Experts of a small language model.
Size: 13 layers, 84.1M parameters.
Experts: 48 experts in each of 13 layers, 112 squared ReGLU neurons an expert, 3 picks a token, a softmax router.
Training: a variant of Muon for the experts, 366M tokens, 7932 steps.
Below are experts of layer 9 (counted from 0) of a mixture-of-experts language model. Rows are named router (the router's row for the expert), gate (a neuron's input weights, with its number), up (a neuron's input weights, with its number) and show model dimensions 280-319. Each number is 500 + 25 x the weight over its row's rms, rounded and kept within 0 to 999. Numbers have three digits each.
After each expert's rows: "mostly gets" lists some tokens that are sent to it at least half of the time. This comes from a sample of Wikipedia text that the model never trained on.

# expert 19
router:513504529527484498483476511561448569515491527537524477503516528521500544490502487502492482508484494497480477501460488529
gate0:546501492512471513462506503504485507543520513498494497566453523492521534554449497505508526494515486504482492492477467518
up0:476478493513493490513478505560458490487469490478484500474512474498477488464516537471511492522515511485517513464517488475
gate1:522477474444488469502519511475475533470510539506506494519501455515509488478495508508500478525498488477503500545510476522
up1:500568513486497474531470482490515520481507485476491527554525485498518483533510495519459481515476482486447525461508543488
gate2:495517490490549491472510514488447500478509503554521496472550477473474465477518507424480498460493505519520508488482522516
up2:504512485479539486471503513483446503479492504537542501469546484484465459492527491425474476441488523510528527483496536505
gate3:471502506486514501492508472473444492451508501572548493478487445510485457505536512510451529482541492454447508500505481579
up3:474501517500544544502472487496468530445520514529500478531473479499491493450449488438463489487517506430473484485473498525
gate4:489474469507463509477527521508529502480457513485536498480488510499534500472473492478499496515531453550518524513465498511
up4:501532529505537502539456473485473494522541490490502487510524489513493498529552515503496504472474560458475479492512508479
gate5:483507493531525515491481505496500498540467496485501526484555534442474533532503475518518526507469482502443528534460506517
up5:478491500510477520536495492467518535491464524504492469465463474532496479460509520472481507460525520517554532496502480480
mostly gets: "ography", "view", " Award", " program", " area", " position"

# expert 46
router:469475507499481479503500487487535466484460508438470524513527479477498480539514493468507490492551513495500495536523519434
gate0:507528494521481503462485537506536481525512491486481508479514498478534476504483511476509473469541482493504495520519495462
up0:485515492502517535535528507503460503506476499536530442488506476495464488448498479535470482502447482499515544501516527503
gate1:505502525514521479449474513486559493527448510522491492506521480513522503497512494515484505481470468472510456516471530476
up1:543516513541531485464472519496525505517442517517488477504535480526516528504500493504485498459476460497499478519476526462
gate2:534472498510517491492502514469491509475488490481504505489502500492511478495556529503471471445473477524487498502498475498
up2:479524499496494486523493479521504492503503484503472494506500504496477538509451452506514568552521521477499482504497528492
gate3:446533481525535497513503513482508500529507485472495521519478507478468480531490530492541530516513520496486493471529512423
up3:517472513509463498495499507514509507485457523504526506475536485501452519554521485477504482497523512480465508531549534510
gate4:556512523494496477497497504486505534517484498501430449539481495524493534521514522468482534516514509529492507506464521482
up4:470480516479490499492462450473513481527524486491550507500497480502494483491542451501522513502468514479501505515472531476
gate5:515463524532479500481496490475501482522549526457447491498510523498517506509475501539528432454516522477467518501501505499
up5:510506483505522494537523458509496519469456473541518510502507492510475491484505505464490529532490512519542494460502493509
mostly gets: " −", "1", "9", "4", "5", "lege"

# expert 31
router:521469531499484490477450532465445576472471529521519479530493482526465515484515456521459490482487458481502479499534510517
gate0:500507518521538483501513491498506511476460470578527527508497501483486502504471469456506467502512481474469508506504456500
up0:484491495495444480547507497556463484505532491452497455495501522544489504493518543509539531494482497512508493515504530500
gate1:493524501492514500425511538504471461491546536490496479510498533454490500536488506537487486476518491478442488535471489481
up1:512479505516479507577512471491519537502465459487509514501507459556509475473509485458520497526491519515540515478511518528
gate2:454539522448476521495475499474516502523476514487477503456470505500491489472510480523486500482525520510442444482495507501
up2:474509538448510521485470517475520498534459522472471511481486503491498463458488502504496492497488505515469448477481483512
gate3:517480520476514509499457464554525484473547510550528450499526486514488514470447479491547498512469517539506490472497483473
up3:487514491494526508479477474566504504460539525535526426492538522526476537442442478491528467530480527547487503513461492488
gate4:513508532480494457522505445512495498497535495503486481479469536517505464502456466489497508498519473578532466477509478475
up4:445518502487537538462495542500514508531508530497492501526514498476487502511506551518517509522486524476520499492486548513
gate5:491492509500525518515494519554468510541540489474497500549497475523486486473521473479447518485508483510524484501509508465
up5:505524525496507464488501537524517487521510534488513499569476489503513457458473484550470529517466537515536486524477503482
mostly gets: " published", " late", " current", " same", " German", " these"

# expert 12
router:550524514484490525465470496542475546503477533514519510536501531522480508495479507513509491504497497540462554463488521522
gate0:524495524478486543510482499487532478519497553540490501515491450472469529502479492471486448470515551505478538522487483439
up0:523506520483512534501491523469495481490515523537498495513496454474473483530469502461514490465512507480490531548520495469
gate1:466480519467513524510535508472519504468483475521539493479511524494499454480530579476528468512503509504491480496544494556
up1:465490533453522526517549516470502486465478484512538502475513501492505440470538549483518469519480514503497445530549502541
gate2:472474539540496514468477533511481494466427500506553491491505504508522506513500532496461523515505507471483518484510498516
up2:466478521548498517460488500524473507474437507498551476491516499518526512510511534503463528497505500476469515495498499522
gate3:489489504469536478498447491474471469510500515518479479479471493463512492513515471525475488527537506502525484527537471545
up3:512508503464512471476485478523520517466485540482498484489498489530482451498492516537504501515507514502515496544493488508
gate4:456542503484486474470482453494493533492539531548490480502499500507482514492539496516469507489509495510494503532455474506
up4:464516491505475475478506473482506533511539510538460453509507499521500507491525483532487510510484497504472480521460477510
gate5:530514531481545518504482501454513468494472573531489531483494456498480515504493484532499449517550495518508535427475470489
up5:476476481500473494506532506540506530508502461488534489542527549508489492482489500475505505494424535454522461525537547507
mostly gets: "son", " George", " James", " David", "ton", "ford"

# expert 34
router:514502461515519484489509514498447546527529472529493477482499513517502546533487508524529484476480489489482488463462485490
gate0:526489443522493499503515484504518534510535542513475489514512485499466504496505470493473529486505511489494551467495555503
up0:515503449501452503518530487503502534543526511483472478526507482514484493520480512467492523491485505493506533499482511539
gate1:486477510519499499519485452500476466548492503475509500500526545489488504474511505492484484519511490457432434489459471497
up1:495523486504497505481494545493558516469491486509490508495478466530524516505493493505510525478479510538561552511539528486
gate2:488523477486440509548511443514499500518479451507470524567526494487507511457455503490456486517478517497495526463469485463
up2:532476504505554486496519523508496500517521523482515448454462516541489483534546483478541542477537475497509491519515505524
gate3:487495483496480517461495507524470495487515504488502484489531507525515479499488487487500471517489507499540447499526524485
up3:484496503507442501495510501527500495475509503465508466513508528503490531494513506470461483536478521491524491505510481517
gate4:471495496502554541517487539484477473497492456486514531506488469510493497505503516533494507543509443495507543478475513512
up4:456544469478483491525464490491527509467544464512519449472490496472481459506512467467498459485457496488482495519481453497
gate5:482502501521507430489509539489487487489469529534467457493478513512530515467482510473526486513440480514549526551482474449
up5:497506507515532464447501515518497478522502495505457465495469493502499491468527532509505505483493522516543550533471493496
mostly gets: "pl", "app", "vers", "conom", " ft", "erv"

# expert 47
router:508496454485475488469498496518530545508457497517495453492495488479474519525480480542433502480488472477510492496489510544
gate0:510527516480480520478495471465486502503513540546488497518480497504504514521499501528480522514507503504463445529540471548
up0:503504491492530469528523519519520520494498438485518508506512505498468506479495492458513500487510503504521554474454532475
gate1:448508532452492532498518494474493459511548492539510439489448500549514482492505476524513482477526509523480471535504501517
up1:555492479551498458510479520530510553470455474452486575513545505450497518508485521469489524533471503477525506469491495489
gate2:502507484493525476511512524502495502535453496481483517484488508520481506520499490512483479505471520460523507513448467553
up2:520522489537496509489471541496484508506463474494510527486506477488497487485543475518490483529509526490534488501469482527
gate3:481497476509519476483474514489504514525476474558525454514468517565510456458537485473468536527555480490469501517531512512
up3:491517479530519495522485487499492527506500476503506466474523505566488439459516480469473514524514459506481488530550531513
gate4:536483509506496486478459501501501509525500508566523491456485456520484518508477506480507509485493507460495508467503455501
up4:518498493528517508465476498495501510541505495553548502450489480522482524504483496497531496487487517471497475474475456508
gate5:520544497511472534498474479465516512550474488462536500479516520473488499489513507495512465497479499515533510439528422510
up5:454473475500536508511499491503518497483502506530482476503471447513479520506470513504471508479509495485438476533474548463
mostly gets: " born", "born", " sing"

# expert 33
router:525471499504469520464490526522452550499505530527507484490452510545457521490483505537485500514509491524476503474507500502
gate0:517475450525510510503532488458507468518494508507508483474491548497519461506469492496501488499526515471490503451535478464
up0:545453518487503465486522474506525487492475539505469500494552490488482481548496512513509533474489485561501495550508479453
gate1:524495517497508510551511524502491455498469488493498490459459513498540541553530514512466533493494472457489493510514505528
up1:523494505470526475500530495496508484503485500512509475523525467474522461447517460506497489492502529523503536501496515451
gate2:520557488496453502517498504462503556517494543525485484514503430495539466481527535536513499513517503464527532506438491491
up2:503545489494440500481486519462535550516511563505478495517498451495525468486520522535522505501502497483517514501437470505
gate3:517508505495536523520534523527512510506482493502476477476534538486448524542497524515515505502530482476497528507522486430
up3:530508504505529491540525515543480509491507507521450492460526540478447516527493512515519508498521500472491536523546487431
gate4:515505502508496494513530503501533509547512483494513461483539524517517524488474538470482483538476511468501509467474499490
up4:518500477469499513524470494524497480481517530499526489493534485499520488421487510507461481530475526511512499518528498517
gate5:498537525543499479514477518531510486467508544510497517499484519490505506432467501496537510493515508460542492512519505528
up5:494475458470508515450499478470467515526477458499478494477498477521491492555534532479461532488499509537496469467481514446
mostly gets: " Road", " County", " Cup"

# expert 38
router:521482480470473517480481527510509519498468504486530536537517525521470535486487493500507467485502491532490542473510510528
gate0:494534484504513538512548522496496494507501521519475488507502447485537499527471495485508504502469476466510491482532487517
up0:487472500503477517516498516487463519516496502462487511517499550501477471473518517542497541458539555498485495530475535480
gate1:490508478470510503504454509482547486524459546497501496514523501491490503496522456533448486495512516492503444506514517487
up1:508502506516508492487540485519470521478503452526494527486486509501507498517457544479553517508493493500485551476506482513
gate2:462487476543542491540520497486435499515458480537517493475503521469489480509466533502499469562508487485501537481504467477
up2:464486461539552496530525500486438520499469489546517483490508520463498482510473525521515466577488489489501536483500464485
gate3:483484488509535475497532472483469545495527511514500472486506528489485469548470506514542523484539520463501499500492465536
up3:481499481514515500498496486473524520486547488522526477512484496477477502549501527526555540480534473488534483528480516535
gate4:467499489494507478519479558508472522485504483477490528513468534510482547471501479473492538514471493517519507492522497553
up4:523544507482485504477500445469507485519493504519536470527518494483510466493531509516507505483520497485465493501468516495
gate5:487479529512503482513515546572514496472476475527516528489486513507483479494496502538484465545517550473523515483513492531
up5:494515466504480520498515472418477524514529514490504501511500481487472523508465499458501544469513472511481477524509483487
mostly gets: "ton", "berg", "ville", "son", "ford", "wood"

# expert 32
router:491511495515468469475482537538469553493512465528527465474490544519502540531511506497508505502498509500495513444465507499
gate0:486531465502454496516466491473484483459461453522510477500489523509572484509521497533483474482537584540500519503468475487
up0:475531464504463498510488504483461476460461443520509477500498516510569504511509493534491487472528558543496527502477483468
gate1:476496465494507503481497514506486525471485473519496498485493484500495499554514522527498476519477517495489484453488524520
up1:513498540507475500511474482516508504521496486485497507505520536507498512473476502441479500480520493521495518551528466496
gate2:483518446534502486502527535450507522547528492525465459497469506470515532494480558526503552527515534512461519491489511509
up2:490522465528516480502513544454501509515521504552472456499483508464519536500477556522503570519505529507437535498487504495
gate3:491513487486535477467491503491479485489521524515499490477515498507495527471508507524522473479515536514522509498493507494
up3:483446494533505491472501485510515470490516506483461506463547528485512478472516550505510477493493527518579489480483526497
gate4:542513504454496493464466526495514520501503545455514511503500498462467539514515478491509473527540489474537527558491520482
up4:466497528537514526535544473515480494514499491516494517501510473522545466495487525504500516500486504534479495439504471526
gate5:475489546441485471496500511487444479517474531522524484556473495488553476504498521473461507489484501486552456461551483520
up5:474492548437481477484494512476445474510469533521520472557482501501545471499487519497442493466492490494536470449550489496
mostly gets: "ivid", "icip", " educ", " addition", "duct", "forman"

# expert 26
router:543512468521490498466490512520464548518502503546521471480482502473501553522523516527490535508492487508477512512502533510
gate0:495538497503533499486503500474546497497505544476473501486474524459505500527504520496499520536469519446498522500518467463
up0:503456508504484479508496473521460504544509458521505524492511482523488502482483477479491504478510478539490445494491549528
gate1:465494497500492475479528502464518479515487494531522510517466513480500492545480516495475456563480517555502557501536508519
up1:525495494506498504498485507524468507482496495470473492505538494520499497441530486502527542440529497423508436492465494495
gate2:558531468460492482500483506475481505489503490496492501474495451510524525454499547502491499501531481493495513469456572491
up2:463459522516505491512517489525475497493503478506502486495498534478502476537524501491511492507451536528508504512514481501
gate3:502516529521501480551500481467534528472506525518492540486520482503479506516483503485515506493447492516507514513510569539
up3:502509526504496487528499507446506532491520525518503506492525497513474505535503517483507489469434477482510533493529557528
gate4:524511522514473509472513471470528532514476527490479491481484422485444569477510512482495493462509462524536522488476511517
up4:492511499461540526550530529504492491527547466520556471510523570482519471505535508486501482531466515465451467511494477526
gate5:500492479495475474460489518543519473524526475496525513442481492460497524478521503486518467527545499516509502475539495494
up5:514486480485468487449503504545515485519514492520526485433484469498523537463524482503521461521523503525535482457525478473
mostly gets: " att", " ear", " kn", " dec", " app", " cr"

# expert 18
router:551488464518489483495470502520467497501498512491512475496495519463474551498472485511498501505489471513498552473467508522
gate0:507490518503503494502456528499503496462513508519504517472478530522507479513468525518449554503504539463476506482505461513
up0:484497456494497506510546486509496507532498494493492503501527481493492539496528482502519451489482447549523499537491536482
gate1:507503484484537481516543494488483491527496487499501472496489480496519512506467502519478502451495464484427531477502513512
up1:502500534496452514468464507505508514470514516504510518507499506509469486507525494497517501551498543515557468524503484472
gate2:506493513496468540482482500500478498512506517476494498507512464514500572499457471490493482475503539482512521501424533510
up2:527501493513512514506489500486500506486525523481527540509487457511480545474441472474486481463546501455486512482426489512
gate3:503506513497475560504481507555480525509475498535536449542477530448485531480471495529498468466504464511540534510490480477
up3:509492503492450530493507493524493528538468493539552462531475522482493521469484466541508486463531468548545517510506495484
gate4:511538524523534483541503488485515479498513493496473504461522474484499513504507522503475467499521515487508502505533530506
up4:502474493479466509461470506499485501518477493524504498536477542516495472501511486469517514513509471503498486512496475502
gate5:483502500500511526501504519510532531462514514502522496444484530521538501517485508534500484494493489502536476524418502525
up5:507525511498477479502472480502470469542488488509478491542527470499472496476516494473506527521523513487469532457565505498
mostly gets: " Mc", " Ste", " Sch", " Mor"

# expert 28
router:537495506485457528468466541534472555480518507530476495533519509532499526461505518490487499496481498548495490470534497550
gate0:538503472491507508469499513476519463523474508472443512474512530490500519463491520487506477477483482517487469450439474452
up0:501535498443510504494479524489543478469506505529467507551512516491479503487495532492499466473505499504499482467450484450
gate1:468513496500461483516475474533489493460502480507484456536531499488517497465446522454481488528492526509505481484534483520
up1:523468508490547507460536534472510513551515506494509517467458507522475487544558487543509505470517481515495537526466505472
gate2:474484467477485466533474512519470489479488501499522501481497516524466529506467512470491502501474484518500514435483509471
up2:519494518480517519471508481468518482504503477489503515483507481459522437482499473504499512503509529476499529550513507500
gate3:514456506470470459497485495507481483476513455535510539546481501452521514498457493518493553524525526475448490461531501487
up3:470477510493506454534505436527478504555462512476527530510532483463502502549513505504537493513459479553544503483508505509
gate4:497498517471483541467478499511515512512502562485496505484463487482507536523498508541485508534471490517483474436476506522
up4:517500502452494519481495511509526524495519550470480496469492473462489529526502502519483499542478479514479477439484503507
gate5:545477481483495513487481523468503527479489464487517475548458525476511476496482524482529498505526553525472502514495482474
up5:491486504498508495496495509477501539500523531476503550546473497493516493462525443462515489492500469516495471530505461504
mostly gets: "ociation", " Award", "eries"

# expert 35
router:498486467526536481469513556505449514527489524501500449496508505496510538510465506536473481487464506528483511524508498500
gate0:524533504509505493496503454499501540518544502519449492509486475463499468507508488484524491525505502488507467453493514513
up0:469457489486522502503497571510489449492442502493526495476517526518504521515504504496485497472518518508528521536515494491
gate1:477514516473519503495514521526509531523471482458464461461503519541457554500525511512474512509487500503492527489452527477
up1:508514491525473484496466472484491430501494491553550549532513497445519458490462496493517501519489502487521450530531468506
gate2:515517487502467481497465482498484500486483487502513497467468487478504506515496509502557492493497535488469505494472492535
up2:480489507500530512503531524504509499511531528501492507527540519527473490488517480493452504500503481518531494502519506455
gate3:511543504486516477520489489498479533500497492473499532500519496489503537541509508454475487511494531499526453482493456503
up3:494542515491500491508487463475488482511501513472484516524533477500492514448490551470480491481488544493532502489516443470
gate4:478521481491499494516541493491494522501518508509477486466521534533502485538537457499491468494507509499488485494507506504
up4:466465471486474477529553511495473492527533502525456504465512533513539486540529464500502462509528503492458488475509524518
gate5:495470531467497496524533479508541479527532515496523515493482519542514495522499482497498493519464506522503478475516523502
up5:510507463533511509478465548462442506481476490532492483498516515435483512471492519509494501496561502461511517517494474477
mostly gets: " histor", " art", " crit", " stud", " pop", " rel"

# expert 44
router:551510479470450506452477515531483517508499507518486501489519524505482504519469532504485528514503487512459551448485497541
gate0:513516504532457512464540506482490499512467496474523535497501492510491459505471505494487504526532532517519480477473471520
up0:487473498535553487538502496498485525541503516505519476518501490495512530489512463491486517482495484493477515486517520479
gate1:511528495472474470521485520500535486556523463513457511483518477523456523512552501469470460502527492450475524457547508527
up1:507573525490463463499494496528524469515540470505468449446513471519458493490513480501499473495515483481484501488523489545
gate2:507483522520497523505509500521528523459514539531504430478498503464512537502495497475512529486528520494475529534464517562
up2:475481512506502511471517502481509467480516534573501454508503529496451535494528527493544531495513478511469516538491508536
gate3:498532501496494464476465502527517494525505496536523464466504465517496542492468529502495466480518504495477512499489539487
up3:516487521517503528527496492473479512503479497474477528509512533478491469497533472498520510528467494493509500514487479504
gate4:555512471503491497511461499526518454512491472504489485529542474432468464513508517475474498508515507466493506473456533538
up4:470486521494508500499509486496477542478503522492534499484482531547522542496512465495510525512499485549517478516542459469
gate5:435491504509533443466519526508484427529542504512467500496494490450496491492474492475482515536546482481479494477495471490
up5:562501508479466541540511501491519565449479512491514500509486516556497499536528506543530487454466506515517498538513530503
mostly gets: " Richard", "ician", " Michael"

# expert 11
router:562520476471489551477495522537492561485463504512502526524487525527478522477500485497519498472488484505456519508500527520
gate0:493518449482496469490476494518515512468469467501524496504511520476451514487495486475500539515497481447487446512501525479
up0:503466503527492486455499509487547492478528572448518527478509511541489494520465503521527481469524516508471484496462502492
gate1:508497497489552499537474525487521484478493476500508492503497487502443506482518548499543515487493470568523522502497519503
up1:494474505481502493552474544500493503463495495540484499497490489492494488489490543505533513513487489511512495496511529485
gate2:526467489501529526505489520491507546471477472525520503481460502526493485478515481472473478485454454504515511458481467478
up2:487463499527537483518452510484504495509494492530484489450443494528489534556495479472462514493533511528491451460529495490
gate3:532482446474538543461511462471494519510519493467515509479531523479489506518533439523529459477518481501486481517506482518
up3:476479545523477503524512502483495492499482510526510505494481492493449470510467512471482527471475531535510496483525489505
gate4:458503437511493501496498507509513505512537481530509483546506528478493572506553540463496501464437522500521455510478505471
up4:445517438529497512486488509534512537506533495559524504514495525478462550509531552485493505446459543490514471503483488466
gate5:519497522453494537483521458492519505468505461531499489514518504510518474453503527522484505506466505538521532496508505517
up5:469474489477494496480511505484547503501490495514510526528513491499522498467503519545561510519489497551471506500515513541
mostly gets: " him", " Charles", " King", "ald", " George", "ha"

# expert 21
router:526480488497486493504447519472460551436472528524518489516508513506469529503513524523485502507471507494496485490460495498
gate0:525518487514499491504509510470475473540505498516494512559511523498540522501444513518461481496482494486521494511526495466
up0:518528497504491477491519506481499472524516485503492500554520521483536495504468520522475475528466503482517492521524508488
gate1:591516480496518506478482499524537536535490437495532478539496474512496487466484501466484555524537490503521523449468507466
up1:589513473478502502475486472528525524526481425480532481527501470519514468470487502479482542510529486499503502446470531505
gate2:519509509494507458513484506469519481477497522557488537499509525458521502537520514464501541492478479462466539482499495502
up2:522508516478482455516467498492511494508489525562493523493471528464534486511537489475489535496473506484459497468526482515
gate3:502523523452471470496507473457479519521491466531548513470499515528540514524477491511503495499510512437510500519516519497
up3:480508484547518534524458540506489508506456518498470470539488483478450481433544458498487490515511531517507506456483506524
gate4:536468518476537538484487497489500497488454497480480490499524485535493527495494511481461498484480513474554482502500567508
up4:520502487523538526504507567488498478513481522460486477525503545527489539530509543476488522485471477488576467517458473482
gate5:486485536508485462534514484522470527517502503482483526541505499479512478467463487454456511553496510512501489428472472501
up5:516514482531495537487483472452556509480486527485484526472509515518458520512550474563484503459498515505496521538542524499
mostly gets: " different", "ilar", " small", " constru", " allow", " such"

# expert 7
router:521495527521499481495506511520449518492496522571534480479500491497455539496522500510457530463513459510521475465465498489
gate0:504527489507538532501486482487494538489500435494507480522532490457497492484545522472505553463527506500526488496478478500
up0:484546474495491456503505482526480498493504541506465509497481525521507540532549485495521501484453443499486497474500500480
gate1:503516451485477538520509511512483541498524491528481480473468497478527501454500553470486503540487513500472544476471479495
up1:534509464497451529519520468516504519498536509541522501484470521487540483427507551466469517527508496524472518488502499509
gate2:460494516539494498515476516495505443453487499516519508510455469481491528485444494527489474461485497490451501478530492519
up2:468508512508518460537504485501521458498525495516514492498516479518514515485482501508489501453494476475465502497502522482
gate3:480481544546524537528506527496491490492510550476553498469543532543544506463465520519484458501470480460485485482528501484
up3:485465541536512545507509532499486483509519568477561491462535531520524488480473511521486471491468473480505494478540513507
gate4:499524532484528514475502514502491504483515525493485472485489477461496498473513528473483541485546519497521450486466489488
up4:492535525476530505483495510501505504486511510488482470490468485469493511468521543483486543493533519501522455478484486489
gate5:513525485496484438461517495484533497457493523533525513503482489483474491512483523505528555513556464484475516501505520512
up5:492488504518512560542484510497472501530504463475464479506516516516529506497515481484474450482448532515532497507488471496
mostly gets: "|", " MPC", " JPL", " List", " %", " Date"

# expert 29
router:552519480497457493454488539483497559505473514527455467477484527488467510516494504508475507492479467496499503475474520488
gate0:506501494484504539478520467531500534508505499519580469484508527488504495496535473493493509542493538467506512497485531512
up0:511496517470526519481543469522520530507508512510572479480486505501534472504512490496492512529514531487491502481485545522
gate1:511521509519482471487499515455465471461516479547503522512493500450495516534515482543530483528527470498428512450480520468
up1:487476489482513528501471478516531515510482502460493480495504499560530491503489532481472498471479502502564478562519487534
gate2:513499502516497512486524511521509516481512536504452473502447514506525480472485493490475455478502468490493511492524491479
up2:500496504495460464459501514479530543471500501493493469506518516480523466480510479478472441518503530496497526459534475506
gate3:490538488494483503536484484423507472509536489512487496506496523507532506537504503464501507511507518465491502481514497480
up3:478454507505510506442489532535480498479486495503518506475495482508464522471498476547492496523521468495501485516493500500
gate4:534500539490456480446491483483501476522460478503491501489505501550472520476512494532471478445470497500515482512467524487
up4:471521459520530526562515514500504498470525506500505501491475492466504464519486493463528515541518497513459508480526481504
gate5:499493477493492519532493447476499494499464471482475460520462521548463498486468488476421443502487479482507471462504510467
up5:507508526497530483456505528514506479509532537499506545495543471445531508500509491531562546503512511521500508544514491522
mostly gets: " son", " General", " former", "',", " against", " Jos"

# expert 17
router:540511523496511498479506530554429545517510477498489437492489500520452552466479517507464484503482486505499523469490478532
gate0:494530506526507492505487476511475501502519522498495478492521557551500493503534538482506496538483519475498507539522504525
up0:529470504485495515512522508472505492479500502515506491515463465454494504470458446502489498495523483543504478461453490472
gate1:519534485451494475480525500504477502498469491526534495461514514499506442490514529515531523507491466522517545508542523453
up1:501549462455487476480527502510463497517466491518528472472524511516512438493522511523519525515506483537498544499531519481
gate2:509476524542482503524498513521520464550494480512521521519456509516487472517520539531508511489488467495518519449483490543
up2:518522520518498493521502461489490492462487494485500491482501495517513525507493537495507497487485518488484437459492526495
gate3:478462526553473508537535476511491465509518475502498494460530547508519511513432464505446484482497488537497514515547523458
up3:546474531529490494545518520497466525525512494519462473495496478482473481554533522473501518517488528447473454490468540459
gate4:493525492498493516441493490503504461505505495452511467482547525494512474498476542524505499527550478486534518488437503493
up4:490531484493519532430510481505518458497515499468503478494529520511501497510478535529518503506540461485536517481444491508
gate5:492511483502511518502500561456469514487503481498537471493561511510482542526544544515486505482500496489473516472485468521
up5:500523493496464495479517554462455526520471480462483499505537519506494534511519544508451502466503517481454498487475465515
mostly gets: " km", " Grand", " Mount", " No", " —;", " located"

# expert 4
router:512455493510497488488509514519433549532498507515517465524494500498525547530468442521471492495471468474471520472495475489
gate0:503499481520516481579492499473490512460540540516479473543506528480514503454529486475490525490518484501492524487473477524
up0:495491489519522468601505483487507517464534535506490465540504520511494497479510496467513518499538496494493518496476500514
gate1:516529520478473485517465500496480516458494499503503502542466499459505520483450476506491494513519517475497510515514465483
up1:492514494490494486491484493473474523482507504488521499505477485455531509466444504478455510519528502478527493508527509489
gate2:448563486493510494511505497495488484528514467545537460551502509524477506529544531517510484510471432539456519530508488486
up2:515505513530515486524510513467475526508558523530531480525502508491505536528526521506477479484490509516465505511487502477
gate3:517446471498490508518470499491532489476496479530533504478511507501523478529486482541502491479465473472476463505525509508
up3:548466501501457539490477495498530494490496472533513490492498478523541470524498471535514489483467481475517452525525524500
gate4:545567489545448503501550489498506524483481513514476474550553500463504474502538472514535500508518475502523537476493507497
up4:507463511464550519488485491501519510484499493498509513475456472547512493484483496520488508432509492513497484500524492488
gate5:482478518453524527504478501457500504494498507523525498461504511498494481460503487495519502526521502561523537483455489470
up5:517501479517494478488511489520494492536499516474467468531511476509514517541489503521465511467482501450480484511533497531
mostly gets: " histor", " Ac", " Af", " Soc", "chn", " mon"

# expert 36
router:501467492494488491514481519490451539511504504558501456526491537520457515511439521525441458527502503503507504470502491524
gate0:497519489542524492517558482476515468492504493498517509503537513498561490515560525502492520502522486471474508512495497517
up0:529511480448490523510473510544485539518483536494458473523463509488463530477471487485502517501478486530526479481494473512
gate1:551482508494519480503456483531492493493507487480506503509474513486465515482480512520497511512507566512520526539526532487
up1:535480514503523485488470513531473509497480480495512514503496523489478523472484505507475496518505547527512539534540530479
gate2:468481511512470468508500498505527537499482520496499523538485507481494529469481514505519475527497471465512412472536455497
up2:546529481489539541487486501496475443505516495501499488463502492496509473526509499499481515485488518532495584527483550496
gate3:480494500538527515493425519498517493514492449497503530506455501485485505514512513534478532541527465516490504503504475438
up3:516510513476472494481551497515481509482526553513494466496544499509529497479471494484542442443504519495519499502492526550
gate4:452486541524512531512518494520491495506480451472478467486497505455508520487452496495542505528521514491546476527512490550
up4:434500519519501505515511523515511494501483454465473469482471505461521536515460500527519530520532509535557464525522524524
gate5:508490483485481485491517513487536499471530474560461543521509484454503510471523520514545474482476489429539497511492524519
up5:491569505482544531496510514507509466507498518471479511503472489503495466501514515487475459525559479519501479513504466477
mostly gets: " JPL", " Conserv", " Born", "stit", " published", " Act"

# expert 16
router:529520486537528531518542497536490554526504477538463466478524466490493518504499494533476513502480527509467494505438535498
gate0:458555487450557498486461504517477448553554528511502516484467499519470503487506504469515535501491518525547523511494487519
up0:472558473449555492488461500509492439542539509502494513490474503511478501486527508481505556476491503519541521494482482509
gate1:517498459481470534474531487498551534493488503517485477529502473516481475503504501511511461501484529453511510492493527472
up1:468530527496501480519524491503513497490491518492517474510478478493513484509492482498457509474500562481491446506496433475
gate2:477483522493506524511507443451554503484450488474522552484498525506555529476517486488485497528517524483517499470475530508
up2:472469514504515522523488466468518504493474496516517517479515524522527522492518491474476493523501527498511489490468513524
gate3:524470499479502479523508528502458495506522499520513463460497493502527499506484489493489521476517524530490519531449515502
up3:495515498517488527484491473497567498504470491478496520546513513497477514494516521499530478516486484464500473471538495511
gate4:476518522504511516476560490524553530518509480562491463545534529500536522516457479510531548487519532498494513560521499493
up4:530472466471505487492444519469459480513476509461506539476447473512487478481521507484461482511486478480524469451474487482
gate5:498478439531512496508556462507512539531540512492514470526468495499504499509516512503450485487520479542460480472486456459
up5:504502511488506512535482509540515472494489473549469518487494490500516511506503481505549528507487508494471476522489541530
mostly gets: " \"", " '", "(", "..", "{", " ["